From a checkpoint of a small mixture-of-experts model trained on Wikipedia: 80 experts in each of 14 layers, 4 picks a token.
Below are experts of layer 10 (counted from 0) of a mixture-of-experts language model. Rows are named router (the router's row for the expert), gate (a neuron's input weights, with its number), up (a neuron's input weights, with its number) and show model dimensions 0-255. Each number is 128 + 24 x the weight over its row's rms, rounded and kept within 0 to 255. Numbers have three digits each.
Before each expert's rows: "gets" lists some tokens that make up at least twice as much of what it gets as of all text. This comes from a sample of Wikipedia text that the model never trained on. Tokens count by the router's weight.

# expert 55
gets: ".", " |", "s.", "|", ").", "-"
router:100146114113112231088119158153106074100120129133113121148119140097098097164164110134101138150136138176150141107138185135124102142076142102154120167125149111130150119122116122126121130122163133130128116140149125141112091141140130173110127151151143159103118134116129149097154103109095203091113170124140146178129162142103121135136129134104160121138150112114115119116170121147077163105154103094147109140151146119111104102099115156144162122124104136154124093164161137125127138090179141120108099127124179131181119119147163148129082128142123116116134111107150103132127152099144134104130095113111096100157141119158140169079119144131180113112152119144142148155108130124105108112093143158134133141106168143104143138127121109127166147159086131132092127143172122130142117103137150
gate0:095132128116150115083115160132139116140140158159127117099127122130088136112185085125108132116150150145110114106164142110166097130139145146143119140134190124103133112106139142107113148141130152106205091150139141161128083119139124151146121103122156136126145110127132135108140147129123155140113178128160095135158122142105086109162104105104157131128158119115079174150107086142123126110160139084160103081146139149148134095106079132140116143114081117101112105119112098157140105097036175135153138149127118109159158107104135131129098124146131132116124144058104115169120085122155123101143132152132107137144137147121115101148086130129129104122137128109108156107125147117118154162176136143123147147121123119071139160129119111117133132176098138158115102094121152094123175142099125
up0:088148111135130141087135148118124123093146137138129142093113151132080159134174098101117134109172126166107138120133156106189081109138152124116104157111186119118141116097146114135142138157117140081159108147147130163109094111141115162169107108103159140121150122115140129118149142136119169146127175114151140164141148134119070108160113122116171126119151105125089141111121080146100142128153148124148130103141131162134157101134106139140103146101123132123117094125122108159160134098066175133145126147099122109142173096104123107104112122166077123123112145053112143157136092105124139116144097148128130126095157161117107120153094125115166102133131133125106143135123139130129149176182148132108167154119109102094141161140104117083102121158115130164097081100115150097132157148126117
gate1:155184102154066096106159131122094120107139118117139133114204154099131155122134111139078170121148135124139080148122141151129067130107116113142134094154133098121144136144094164130113116133089160140089142113095156101157140148100127130132127138137146114122111099150128113091143128106122123098097153157097139160144170117107140108164152080139097137149151099164115110111129132116117162145141179132135130128098201064120162115144142151088084098092150171115140138142073130114147132183140127091175139115121085153123147119103138118089126127163136147122122144117151103151089124131154122103162106136117159123140139143115129114110113148130120093138108161146161153120106119118138089101104110134174153140135151134151144119128131148111117103159157120123110123131147129120157100159155126
up1:114101152093187117154127134143167137194155106129121125160091113173106123135149131111149105143147120141126119121134118069156149124176135116154145119085133161114165118140111153125122142137150130096152153133145107151132123121143191127176128129131137153132125150113142141151149120114114130127121115095130079158102083156123106124112098140102158133129149160114130157158116118122151170099121090093135084101114068186144090119141086087148160143124090068134126146122134143154118086108111140129110106157125179135145116107143124122167131124097111126100152122102088126113156113138143161121113160144151095164108108143128061137159114138133130143129128109071123110125115136143113140131128157116110145091163120121122115167094131100165150133143123134162120123097133116110151172101071129

# expert 26
gets: " |", " L", " State", " University", " Center", " W"
router:148122127110096253112111198124138071129136139128149108108144177126112121143174088138129130168105123158179151158136164112140093136128155132123146158136144111139122137098164125140109151116171165115111152155137090172138083160138146174128147131149125180119134108085123145124157126123124179091121136101118115139161130123076138129163120131114149128138173109112116092147142135131119147083115097135149128112158144146128114117111124145143133111132121147128096133153150165109094131137136123107119124123160155151148135117123160098134121125140105112108146144107165118154118130087101135125130139106110094090144117131133123161102141144114142095101156128156154167137091150131120114117106145135107161097134168104103136133137134099134163164156112083132126138140133180146140134086140162
gate1:083115080117119148107143134113138107112136141094145126155158156162105157132097125093134111106139098091117172156128118139132118084115135151135147132114126139121091179135098107167154136147151135161134148107136105104142114159118169130151115100151149144142158157197161141146140099120103150076185095121107144102083146130099141131136157138141191111140150141180151148136107154184162116129115133088107135107138130126117130157121113139141108147149123185175121118103184134131147125118112142094088114114121120128172203154131097094096121156147165132137153093100121126109136103115125157136119151065136125099134098127141103130121147158119118136122133121162141142136114142133124104126124145104145115128109163127093097156113142176112123161156138140130101108186111127104127144142108122
up1:118143073123129111104164161120160097101111178100170141144161152139114145129099112088131132122135119118118168168144116112131104110111110136134149119142117119105116192138105107162142120162119124171106132106131064126155124132149150146141131143149159144137115145155160143160115123117073182104124064089106108111083148114148141136118162125135155115143146139188104139127079144153153092135133110078134119104147131150095126135147134107138111158121102174153107143097129126113119128118151128109096119076110142131155198148120137109087142141125157140125141112098117131140130126126153162110154127096115115085155121135144118117110117163116120110128115135155136156132132176095125108113110163107121122122102170103080076134112165139110118136158156162087116114162100125146121150176104110
gate2:119097119145133133107098126082102110159111141152049134106131169143139127141113128124145113139118102161139137156138124148148157154158120115080147107137122137131144098114143108121150156111121160134119150137103114141181097138133109130156171133090142130159133151130123129115112109126131136129176135089134089083164081113142128120142137107118116073101137140104109133149072142114126128106104123144115150112125138133156126139161158150106094084123122118126111136090126129141119122128132138095089102160124126142120166091130111103115147131108116156088129124103162115124132137139155134122138176166101138072093111130100113110060121118153160148136099115124154102152096164149106176080106134104119077186142082114156146093105092146144138113089127103113101104117159158056116115121134140
up2:144151129117108141105099130088138133145157073140143100126117156160157128169084161088125168134129132150154136145123140140143110107122133074092146117141141094072148091144160109162090118114145134176129105127119109115134101119115138148134140134062162114147118117137134091094102142121121134111127124120112111133112108107100133142110127145103129119106137124090098129120085126141145124112091094104137150124138120106147106121107119126108112122073146156155139151132104128096135123143080150130140120156126121086175148099116133134102109064146158130100104143105148132134093165106136120125122095126095115122162103123151099099108198125116145122091074096108151119155100117118181162124107119116122105174084100133135143112182120115143147110070115123121109109136167070104087161116122141

# expert 37
gets: " |", " University", " State", " USA", ":", " City"
router:122126128112103219077114164110125062110128132130134110136151137112128137155175094140141142165116127146159168128121164107138087131114168121127119145142146139136109157092161122154115135121159152137121153163162097193130084164135140187115146124142135156118117130091115124118163085142127170105111170102142110127141125154077122131156126142106158111119166094134128102148116137132122167075115124113139124093160161137151100111115115148156139095120123160144120131144124163119096139127128155145099095091154142152146138126104156095123116107146105104131149147086175126136106116101128140109111127103106114092146093141149128168095139167130148096085149141162137157137115151118078121123115124146140159110123154123106140128113123111145158151127090107133131161142161164156161110099147165
gate1:143120106145112137131139159206128108127140159135095146113143118162114160121144156104119139130106148141111118161116144141117133102148134128147132131137101149154117164088150113115101155163152137143134188154130095121096120127151145169148113108133095157148133096130174171136147132123161140121103161078122130121122114131145115104135107102108167103162097111137126087113110132096144125117130124131155160113096115136133114140129130095149133153142142111094112134112074186134122117148201135129155116174083089147147144116129153165115114103119127118107158095146143102096133137118121150110132141145085123123126054139160126134079117150125134103142197136120127134140134152124193115172101141074106106110149158153120145087104138126116115100139104140098142113108122137179190116136125131
up1:164120184151088138135139098130155116136115161145126171119120148152160103128122154140123159156104103135133137068126131141105145108142109077167155153182092135114138111099150155106120128143143126086122122167125120137082125097104102141113151125108108133135127078088126129083133119181137131158143127090115116117129081136133074102088138081123144100130102135142100133102135155120092108134153100120134189131100127130159139116115187102133161153098104133110114102130107145094099139165157126130109158169100084130157089128123128139117168116140117154108129106136149078135165167110104147175130099151092126151156120148154107104108139112101129082124160181126144112127132119142152125148128119113118137129117119163145151104179136128125123084095106106106131101126089121161137127134136138
gate2:129121120112085142101116171157142108106083158144169129093168145090115084129101088138135134123093150151145116134143132093166148143152127113183146160175145087124105119130154177175129155093124102121099139151157083143098130170137126150108137133155128124128121114103120136112119126148117095119122149111101109126144138098104146115117123105135124104130109101132116142127081128101108166099149141127102108131129147138152118140144123168152125097111157154156125117108121160121111162135171180132142158104125143160091110100108147156147129131116110091121188151153169138147102112114134094157098091153129142118126137157143129117093136137124125092129211107123091113136161149167103091119096119129091116079123125136096124117103149117115163137149128104108153120141107187122159088148144171
up2:138122141153143136128124109122140140137148138113136117135105104106127112132162099107121128112173110091094133121114141147096116167096163114179136132092135123102142126143122103128124121143095124116147120128128136110090153097113121089172165145125130152116109125158139111081120191122125130090129150134102167147135094142121130113138114128118133132144139154110162097170185128144126103187097105134136170126136119123126134143070120168125161142162139127131147107158166085152165086137085128142137155115110097147134090166093076111115135148146102157094100129111105108123132134134104114110164163116136113176120159085134143120117142132101117169159099142153109130128126093109147122170137139092140133160146133107178097139144120173163113142102116113161125096074112121163133164087189082

# expert 34
gets: " |", "\n ", "ase", "\\", " Green", " FM"
router:137133125127089175076088173122129073134099109125119103150127128119120131146149110142130122122110113144173147124139170135118108125101180119164134156139138109145150170130130120133086135123176135122120166156134092166174101152140142175118140117142154141077145138100124128123162096126121192107103120118125137146145146165100142154155149113108162132145175085125149115120150149132115179091117122098144135131152142106145122106084125142152157104093098168150134123145137149122079141102157140155108111108164167173152118147100125113137114139095143119134160122116169098156134130086120130127119135102153107098145104129148163158101119143140167108084146120163151129114107167118118100136108125126140151126132185120105120155141146124130161147157094086107121161156145140158165095084145151
gate1:150140152163126133108124134103132117186079160162113136122162170091112185155102118137111156143135101123158108117074146170168127132100131098122153144187119155134102112155182114140111123132130174101151115153128101134122105146141114151108132120114109104139126115155121148155118122116112147123152136114113149145109122126119164168141091130146118080156092146133099119099129167070127152132106143095138158091137133155163135120127111199109084134128132120114122131129140153130139136150088119156121131168124113122133088116070172148112143130123138150071150095133129148126105143131189085080095127123147125131153142103154175096092150177111105132126180144121110097092125153132121146093137135162116131133132136140107117138142150126121095137108108093084148129163132123161135132127121133
up1:097130097113139127114118140138146142090150103106170117116115105155153090085166117122135085125126161126095142155179127111094108110147147141144129110106106122129130127118078164136143118157149093118109138110091122132156132122131134122115101135171114119115112131062162077106132136167146094138094139149154112130148141166113099083096148134122133175106173100133194136141126091189110128117147096155121105167126155105077104124136127089122155115093106112170124107133125116130088115089162134125120130081160138133163146134185079102133109145124135088173115130086153093113150129115099152187182135124109138129111127148123088154146131113149141134129108126155151147131135112114124108166103115105129128122144114121126146152114094137130152134154122160167104159101112103111136136135147131
gate2:117124140107097162127166083141092132143130136122120125112130159110158113146146107109134119170113125135135148154072133116172107164078114124076137102080117070139135127134088159160109158133136136180125157134138123128149164133146139134138119076130139114100161128114090133136128106130131131118147117096113129212099089126133144106157146152125153126123170114119102128101126132148163112103133148110135083136125110116096147116142141094102121141136161126142188157055135118120137112125102093122128191123129155118149105129199105144111133115091134160108123139087153158124102128133154183121090103114147125102124135128143144150110117133124175139148088089085147175137123111114167157129119113128100096135126133101152132157115125116135120124160154142097126155157154153111161150129125125
up2:126120143137114155143156103104091128096131130108136108070103165133119131159190130125106122172105138122158158137098128111151106110090149131091160113099123084119152156142129158141093155173137101164104108133099103104156141123138117113119115125129149101070151162102104133149148158122112134133150108129168163202119099116133168106157121163163127138112153144117089155122131142143124079118120117141153111141133122123113143145137139097108138144136146120131135145076109151140166149179116127128143175180145154095117132127139099134106147094117111140073118147092101156155097136110143165096126083090164115114131151127120157171080130157127156128130121104086131180134128098102113156117082136115098129141125157103154105160111155107134124121111146130119106103133150125100161144103123107

# expert 52
gets: ".", "s.", ").", "\".", "a.", " which"
router:135143134113111177103119152141120089110102120126141119140128125083108121170167126129106117155124105157154137115151162145127107130090154112161133186128130111136130179147139122148086126128160140113133138150140112187137101156133125152102167129140153147112153117137130113119141114138108184119120134108129149146137133139104119134151128119114201102145172101117135106143145133128124152094116119077140104128156164115134102093095118133129161103117106158158125125144169146129078111086183133159095104106141151175174122124119156130132085129136125151136170129094171091119146152089117119134111132118109116075186134132156135161098109153117166102103151138162156162137116203139107095131109133141131157134126171136110146146164137126133148161162099086110126155159133138151140124111135162
gate0:156111098136131162125131129088124133105109155125139134112142097104131152129095119132112148196100153138145168142157115188122131119157154146120169123085102131115156115109169105122140075126124094121140105103070087141098130142121140131117181138114126119128120117145141175109129128159150114121147136119146156119135084144138135132136136103165128117151146150121131143067125112130121133126117093176134147154136134142155134107123124124116114124142089083098103112141152108149125103154138105151104129127136154109115147131159149097092086082122109061083116152131123080082138162094093183126093109137144147121152123128145104082156169133128136142112128103095122154139120165082143114140143124105148162133126134126141069125153119076066116161143127129130135102122115119112088176152106124
up0:129090135122143140096143123147130134115159115118081151119142090136111144110159137128078147163111190138082107159125136145123169100155145153151109123110136153185150122141118121111177138101127100183154150113146140107135104121142138129117124116152108127118154100132157152153133113114123103124094107121134134155133145118134155176165117109171105122098083145132146135087190170141155109111100136148107103123109149128119152129140119175123111111165125120114130137130134111127122106165129177142101137163140078092083094126128117162134124113094102107168093192125158083112124094124112117135103144137124090131122091136137111138149145172153106153161112069131143159132119070102128132112093095156150154119130146122147145163126154129178103122104138121115137114183111124144120154137133098
gate1:039134114123142105160155167095147132153100144131115152152145118130149132115163153136074121099138142162100111127182128138130149141150081111149116126120163102117114171122114137131126106159124091098136098147115166142174087122159118125128155132104142151135096135118097112155091127149112115146127083154136135148108097133116126118129143094159134127115152132194160101153114166130105114139177104124124144153162149151134104114096173127107164162144136133112096146137109130121105130135110117147144126127116125122120212131131113151132118140144145147119172138087117116167087127148179126127162137124142131136148158153148096158121112140113113115141144170107114186128113155151155095121137117113116114102122129142092180077116139127106128155136099142084153149096107134110172115162091126
up1:116098159106122160139117118103132114151120106153158155094119177119135146092134127163125156166117140189103166142171135154104126131159107120148087135094158126135143104109140131159148129091146130143121117117110095129148100127155167135095146138142141146108116133094120124136125107163120091144132140146129160130126102144091160144134101111150152099119148166137124144110145116171120110156097070132131162193174113107107104086121174130117130068147171124134119068145123134117121118187140165120158101179132142126114161161121159135117103051112146106112114110136139147147114147158167121140118133106125127133121139120118114146127134155138139167096156095150153116097095109124111081117186108106143152110142150135145121122088158134116102143114113108108165150114170125106108145147156129

# expert 74
gets: " and", " to", " he", " or", " not", " but"
router:130114115115117150100083137110112092142100142105136104142112169098128142164149105115093162133097104096155152120138213127167102145088153116141136176129154125126168141127128147135102120117145130110129160156149079164129059170147116152128133138137138129118139100131091135146128136130132185109145113102117114133123144165116129165156143126115172112173158082137139113139134140094141153097130111098127107147144151093169105110126129151117141103130107146150132145129148109126131132104153140155106123123130164143144151128108142118128122167130149106121145102116147106135102159061165147122104121095129138133112163124156120128097111123095186110091148165171150144087083176128106105136110169136135160125114116102115134142150117155177142136158094103136082133142160138143153090131150172
gate0:117128080118138133102113125073136119110110126096101151117145130145072088185117083125101113150106123098165137110124139156147149109138092175128124063148135124120085131157078127118150181087156105125119113101115153145140131145147089121089115187115151140140127135128119118121129136132104110128167100117073119124179109092115109106155111112118141166123135177159102135162162137131091110106109088146106124139142114091175103132123150156135142097139096103111121137141122122086128158133153111110136112147123135136122102104150155143128098155105140210126095150087129127123106126087103156134157115098141138148110156121117123118139133105144144095152104113175134112147134158167147100112143156121140135122089090105109124102134137120132105147134087124122097120121134150078078131121118115
up0:104146133121143113115122149129130162140124182084099114116123126142118101140132130156130156164111137125115155099154129167140108117143072092155128074094104122102126147167122130132100174164102125149107101110165129188121159156146149147081102105095131133154147155107110119117147123163096158140109085161104137074165166094105155130160136102103101156111171179111128113114133135157087125123116148137132100161140127104102134147144163079089149129141104165083153126116116124112117158137095144143115179114125071105165124121125148143151140153135153144093111159120157098079102114167122090167126127122140112126125112148122119125115138139144148138106121113136155125131118134111124119130165124131124110186114127127071128160115110150149151147102091131155093117127103182123105114130128142
gate1:151115169185169124081134120105130142106083154128115132125186135110108156169144163172157091150079117158104153128134145174121124137149075121106098065134098108112173147098137138120090115126110163160117137148096118118136135104136106142116118104157118133141107107143125152097128130156102112133137082133122120121091111131122119131117140130185138135129117117155101122059123172140136145153175115117099107160142111131105171126118169133093146132144136136097135144146110123139127118120123112110140106120143129105152150163126173154132150147141143117068149095166115132139112156123101083110157105115129140129132135109137102138175158086131135094131101103117116148142111098159129161138138110154111110107100115137140101136083087119129105134077151127142130099092142114081120101148070127
up1:152088123091140119181149141150147131151105076120122116106100160119118110102128147170097154091136132131143122139106148135175162105091158127174143145102146173148088143142120169121152125106154137095140092145173126114119103115126169121125136143126182108103114121134129106124127152095146094092124166155111154145146117102113107122108091131127096133122127091099142123164107101161143122080115120142194148085119122099121112130075081122131118119086103165132133117166149116136112120116129163173123162131121124095132140111123088139136114115136132146179082142135136143082122104150121145127145133116148096156077128138091133106143114147128095126098168164121114109107116147095096141141124165095136124100137134108143136113161136100166123140181082098123107142135105114163112117102166103

# expert 22
gets: " the", " a", " The", " of", "The", " his"
router:113131118111097165078111182153128101125104134114142114097150153091146098170142104115107152132131125160156129122153186093132121144108124093138128146159146109140121142100122145145098125113159108118115125155139124132166106155145139214101142114138143161113147130114096147112155104143123141107139135099099109130140166141101123140141133121128153113133150107096126091145106124101111156112129132107157110153159137136154107105105119154118177102097104163137117147128131190125110125120155102141092161112162159140153139103120162115163111177161109141137168135084166097142122153090144150096119131102132114110162128116158142155096122118122132087100154154131140147076105194138089107146121133140137143118112157107058150140131146108142162147123085109090108162160143156134141114113139170
gate0:163106152142162121100090131117140128078113135133144102152096133140121118162107101116152137118166108123070148090123145128112113139126143151053116106111119126124145098129165107103142119132151098121126174150077135113138111128134100163155107196121138128132091178136102161144064143150151119106165079139157150130161152143138109132131105151157139141133196159136113100189171119117097119135113114102137109140147156165146147135153095126125139124121119156134131096107106090146143095148096151147138129092100137115121184123130124089145141138125120099137085139116150163089088129132097118131148114109151149141093101169130143081146155127139112120147091165122119088109149150144138109146123126125156158135136127092139153163173104134127140147130105129123075151109131105117126139155116143
up0:166142139117166118080131156122139137084099142145109127152097121152161103144143113114128143109153136134106107145090127151103088114130161150090048095102125089144149139159163133138178140113175107071125128128136112110142123152123104172144107152139142152129108157093119141129098182175163121107124124135156166138129125122135092109130122131152141110154132147130151112124142106142100094132154130097103091150195129158157126105129145096096127163169122140161107126138132093159100096130125141131080099107121109126111192112151135108122130167103101123161128076119156156104125120112114089164132130125114135119093161114122180101139128114123129132082107135117118113088119141127130156109120131090117168159140101068143122146177132122117111154142124105118130161106136097136142160134123135
gate1:125127183081110161082077132146139090143101118158100137176145107123136112105119149107128114109175140105133135141141135150152134116124126137112138133146150114126160149161132150129114144155117103120105122119095121165129127137175083121121116119149118167041150141131157161084163176171151177138091109123073138124129145129121097143124160103132121149113138136147154105068113131113115121122123117104102109124124140034112123113154167139129123094088089133135137141158119132148132151112137130088107142125149098099128136145133144160103070142167147099108170104095130066115127103145159123148132126106124128109130110107117166151111114123105136092097131103139149111115104130114128134142118150116147087133110147133097150144140120121163122106096146129128115103149099146148156109133120188
up1:155171102146155128159142112122111127103147143120166103132091109103111147145154111120134141163106110150084147138096136107118108114112152150140093136107097116150130115126156094102128100101172141137150146154155114096133105129085158123115122152140152114174102106103095124149113111097108117100168146154194151139145105141111169122145104147094138118153159128112122157191162117184157144130150120165156109138156141188167134108103083103151125153176163151136105127099151076131116101149104136122156094125121139167163102149143108093167187122108120156133128157157127149137155160087101141132119152128138110148116127145153115097130162136124154167153139147136117118109137109154118088137114110148100162137153117087165115130142126137126131125157094101129147160137161109162123159137128103

# expert 70
gets: " and", " of", " for", " to", "ing", " or"
router:125127142122102145086085123146116088136126109121139103144134136083103131170124110126093143129118086125136126131132201119128112141110138126127108149141119107137136113106115160119092126116139149105175164160144118164120060171148132200132135140177140138108130123089102128115158134113123196128112149120103104132126154148110155142146139125095165131119152086124140107123122168113144165078130108118164112142127132119144098102131139151141132106106125168134120138139161133112101136125155158114104141105125160150166106137092149128135127145140134123147151105115152113139104147068149144097088121110116093125111144136171125129128121145104175117090166135148138128096109181126105099154125168132142154123109145078045146126131107150127122148146104111102089160128127157149153102128160186
gate0:119155123105140131138121119109140129131147130146117134082151115081181069121104128131110097131097135136117170169122121132118131127128103122097132118131142152159087069136133110144115133091111077108113171138150118151135143123153124147129110118172092101146121173068114161144113144152138177089133128121131107136128105097154121119123130151108130129138170121143119142109105137121144154096104160102140102156158118113113107128160081124129121141123162156145131155080136127072117083095182134142126153134125133153161158125130144119120130079121104104111128115164147118062134137119168130119132123152150090143113158158130142123100135102084135131111126121105121118116102155138112118130138100146118099139160121160044132126118141151140151151099127124075111213109115152167124109173123134
up0:141150076110149128151116123152096124173124111170126142152141110114165108151107165130076123142142122111132152140132121089113135155108135149094135129097092179123157088127129132123163116114132112125108125157152121161119143139170143128148135110154082165122096179112077132168135162118133182124145112089095084139106098153140108118139120155085106143113148142108068123099112163100138133122117133130136121190115116124089100153108107147166130132123145159156117145143155140098175138124179132109117099166106111160130136132117152116151153101159144121134132133174125110129146121119135155112087102130142097144086173134133181108095123088088150119095160149114141127126135149134141087131121108143144136140141117121072126134134148130136092143116142123100085160117112122169141065141115157
gate1:115144100113131116129108112113147136144054133144159148104142124092094103149098097097093132130147116099167143141156140081096122111135169100115115128142158096108142105154066147229110132154104121147109099094124117136135084178134098128142105150129088112145148136143128139074137145133114107127135121093144126132170147164110129120098130165143133113136130121115148111119101123098097079173116134085139146147104140144130084154175138130116135120124114075127127093135134138103133129118140154155168133111132127134149125094133141158154127168106118124133140159090108108098130142092131108144132135112125117150150172137149138121146144166136140139158139143096126136127083197133163131132106153131149117120115163106067127098110127140093144101168149106125122136142127133121192136117125096
up1:122155111077132118152127153148080126135061130125153115146139123139126157147106124154124114083143136139191120133182109120128131122129129143121095140158089156086096144122147163135139142149098138135129100130146117132104083152132119133113134152122118117078158142123159167120137088151126124120116153118176119158117186148126084141143143168130157127083120146115158146110149127081117075145150093124096148092137141142108076126123125131128137122169125122126082110087140170098116148115131132102123136109127113155153199134101142132147129171116132125127111155124134139120070149100126102170182115090115147139105080114105101121096104137165147105111113112114088147126106112109112116117094117130137171128116170105097129118171131134098128167108149119125127122112100152155176127105142109

# expert 44
gets: "\n", ".", "s.", ").", "\".", "ed."
router:133134129120108171127113160158142108112106118124120099148133143086091107167159105120094126131123110161147147126134139152133089109078143119156109169159137098133139154130128126147102144136165126116165154154144104159117075172150151132118130135142150148104147128113095139116145102140116184112136141098118103152129153155123122137158132121100185093150159094124123099150139114128110173091109139079168100123161154122155096107110144140140140116099103160138128135146131159142098134111159133132097106125123148124173118126125171134146066158131152114136158129120170083120142152125135137115082117106115116075153145112157169165118125134130162103101157154171150155138107123142100105155115160156149136150132163132103160148158128142147143137158067064106116142140159134136146092095119173
gate0:153113141096149141134140135122128126115119126160123152135127131090106118154114131166121131164138114162095181148131142097138098159174098126139118143108092125137135093122145152108147123112120134121137160108126124127156119135132154137079101139137164131102154142136098140140130105090122159129117135098061120113136148089119152171114126112144132137167114069111045151154197111116115160126104112128120115119123138133137116085144112075097120123126140111159050146085111087131133154100120119141145114119121139120103118087113143133125132135106166162106146137113112123168095166125136112141101117075160141081132121126106137131113127089139145146124149112193108130140132152144112094104134133142160125109115117122156101112104116165133158150151099087137117153138194130119116074109079110
up0:091092105141143123130130158118139121114155090115103090094144123173144142154128132111118116107106133121129075133122127147088140113112166144164126117130180061106166172154109137115102134117149139120116089117147102145140146112162134132198149123102097153139113109123134153102151120182114115130105149117145116157107104146120133127160154120168117103115147168135170121126090155148112133108149150137122131136157120134111131145114120134155111134142083165095145111151158163102138120183160149102088120128158129123127144145122144102110130113159124117178090123118158154140133112139153178117139176155063091120137113116136103135142151142125127115168111156100132114111105102113117147130141124129077161101139140120117164147120180079175139080144158173100090101125134107155164124162126130
gate1:152101136173105147113096163135098103108128154169140144151128152130121107101130131144112162190161128117092081136142137120104135098157118113125144104124134105097161119125167117135070129134139142114131160152150123127132140124142107128154119154191138133150153111092121152166132147100101100140133145096149119055165150096092122157203098122099096143107114119141136125146142124108162162122113141125147131178128124159129130103103137176138142075165139126114141109126144132146126162138121157112093124134124088125167127127148145138124135139117154144130134125071156098114153129109109105121168115106086127099124109140182155140136127154121148142128153154121142155125160119151116121080107126161114086082112119123102139115156119135137133120152118139161125134134163155181177119089088180
up1:109145104075133120135160100119160143173131117095119097099145110135145126160118119132133108071093167134151148134128124137155138160085152142117113163147129156146084139128092142126170113105142139119131097105102118122142124145097136137117143089087109133109103142163142095086129112148175146116118113165106115186096090143146126095070159116168157119124138129119132120123101144133100089125126122146111125108146134086124119159146125085142102175098108115136103136128107133085117088136113109126156134138136155163116142136098116092134136110121107139142118131183120153148087112140171176142108156168154135161150132113080094123121132125138122091146118124145111100116075144121118144153162119103128179182155136110145131136119135129127125126104141095088111139146120107083100114173198109

# expert 25
gets: " with", " of", " that", " to", " for", "ing"
router:141140114098087154079123160147105096114124129129121097144149125094110130134154111138103139150125111134162141146127215094139108124124153105147133137131114109154167154101131120138102130128158129133116130144141096181132093155136136230150155091144142164133137115123094151105144078125113212121130143108095113134130129124107151173125132138123155135155160076134134105140125141124122182089103092090143115139137141103129109113099124153114133129117099151151126147132160121150105108112136150147096115110132143142149104157136164115130106137130113119131140114114142083085129157072152147102101119107117094121123127096159122134121140122097138092125164147172137171075095159132120106166131140160116141143121143108109130142135126141138137130134068120099108155140122166149145133107134185
gate1:107143128174113142145145113145128114108128117122108104106176137141107138106126171077130141121156110165169171119112119130154116083158126122102110136158122135131084110123118142112169146098131121119114104134103131166114115172126125089142153105136112150104118128110108114134130095108123110118107166129122155117091091143112094135126061085102124155171093143139136094118152063144130086135135149103087139130138175108117086137165146127114128151140134089134157156174135147123108140132130095108137139122118134112111146084114135128163125108120119094126121171102113083143157159151132098157110074154101139139121110118192160159069134134123138105138150120097135123164164127093129102121119125162143093121097166143126163086124109120087125131090085125139191110115112154157152119124140128
up1:152094128094177111144091126077142134157107116122143164141082138146175127117137075154138131123074137123129116130160106146111105151112132134140129122116123097114172180127141108144136124156134147135136144130129118090133139090122120137113112130123126155146171109153154132103111139168119137129134076135136090140161168101151155134138175138177112091069149092117108159108095194107115137147132100157183118129121096132136147138111127125147153104110129163135106092078117095140137093112112170132111142129151114164142104138122139120129129173120141185147116073139115165119118127138154141107129154116143122155127158152096129117190125078151120140122124126164127103111087141142123152118116128104096143125154094111128095154123162130141138144162163124144072124091153098145099127155136122
gate2:120176126132075137111126115108083134088127154128125145130101101123098147142130137113123094142130107126155113111153161102151144122175160143115153107129150153110166110095126164145141088115130104112116112151126140127136151094110112158136111109139132189140131134094113139097138134102137188079142146135081111110108151129148136133112143193100132121117130147121123085117157141147154118115144151160093138137138143145111138108148137129093149139119096126136113129127180122154137112135139153139132127100126177175128130146162135117080171121077110125105093148180099119117109131104114131104156107176164056118084145145125094139122115129143102108172186144111089125122102099133149144153121114171106150053128146091113140127148150131122151105123121116116103131158126105185128142154111115
up2:151088164169146142135145133126141113100117168128105122093142156124167105151126106130121132165125131112087160118119116144122104100123149123162156149123112095127169121132097107097103145149117131153141135082132100108138126123143149103107168109111140127111099139168110135145136146149064081166138112152178100137114120125093118129173136089131096175154134157100118125124123119093091141147124117094128127128136147140169132120148147121129123101136147093107123126157103142139124149166153114116110094121136129087111142105131149116158127143174147074103140140104183123134132128113140119115125113076120133152183116127135156126144166152108134143111090150158145144124149146125096082102173116105145159208103098153189116129133099092106092154116149153167106124157130137109121141110189104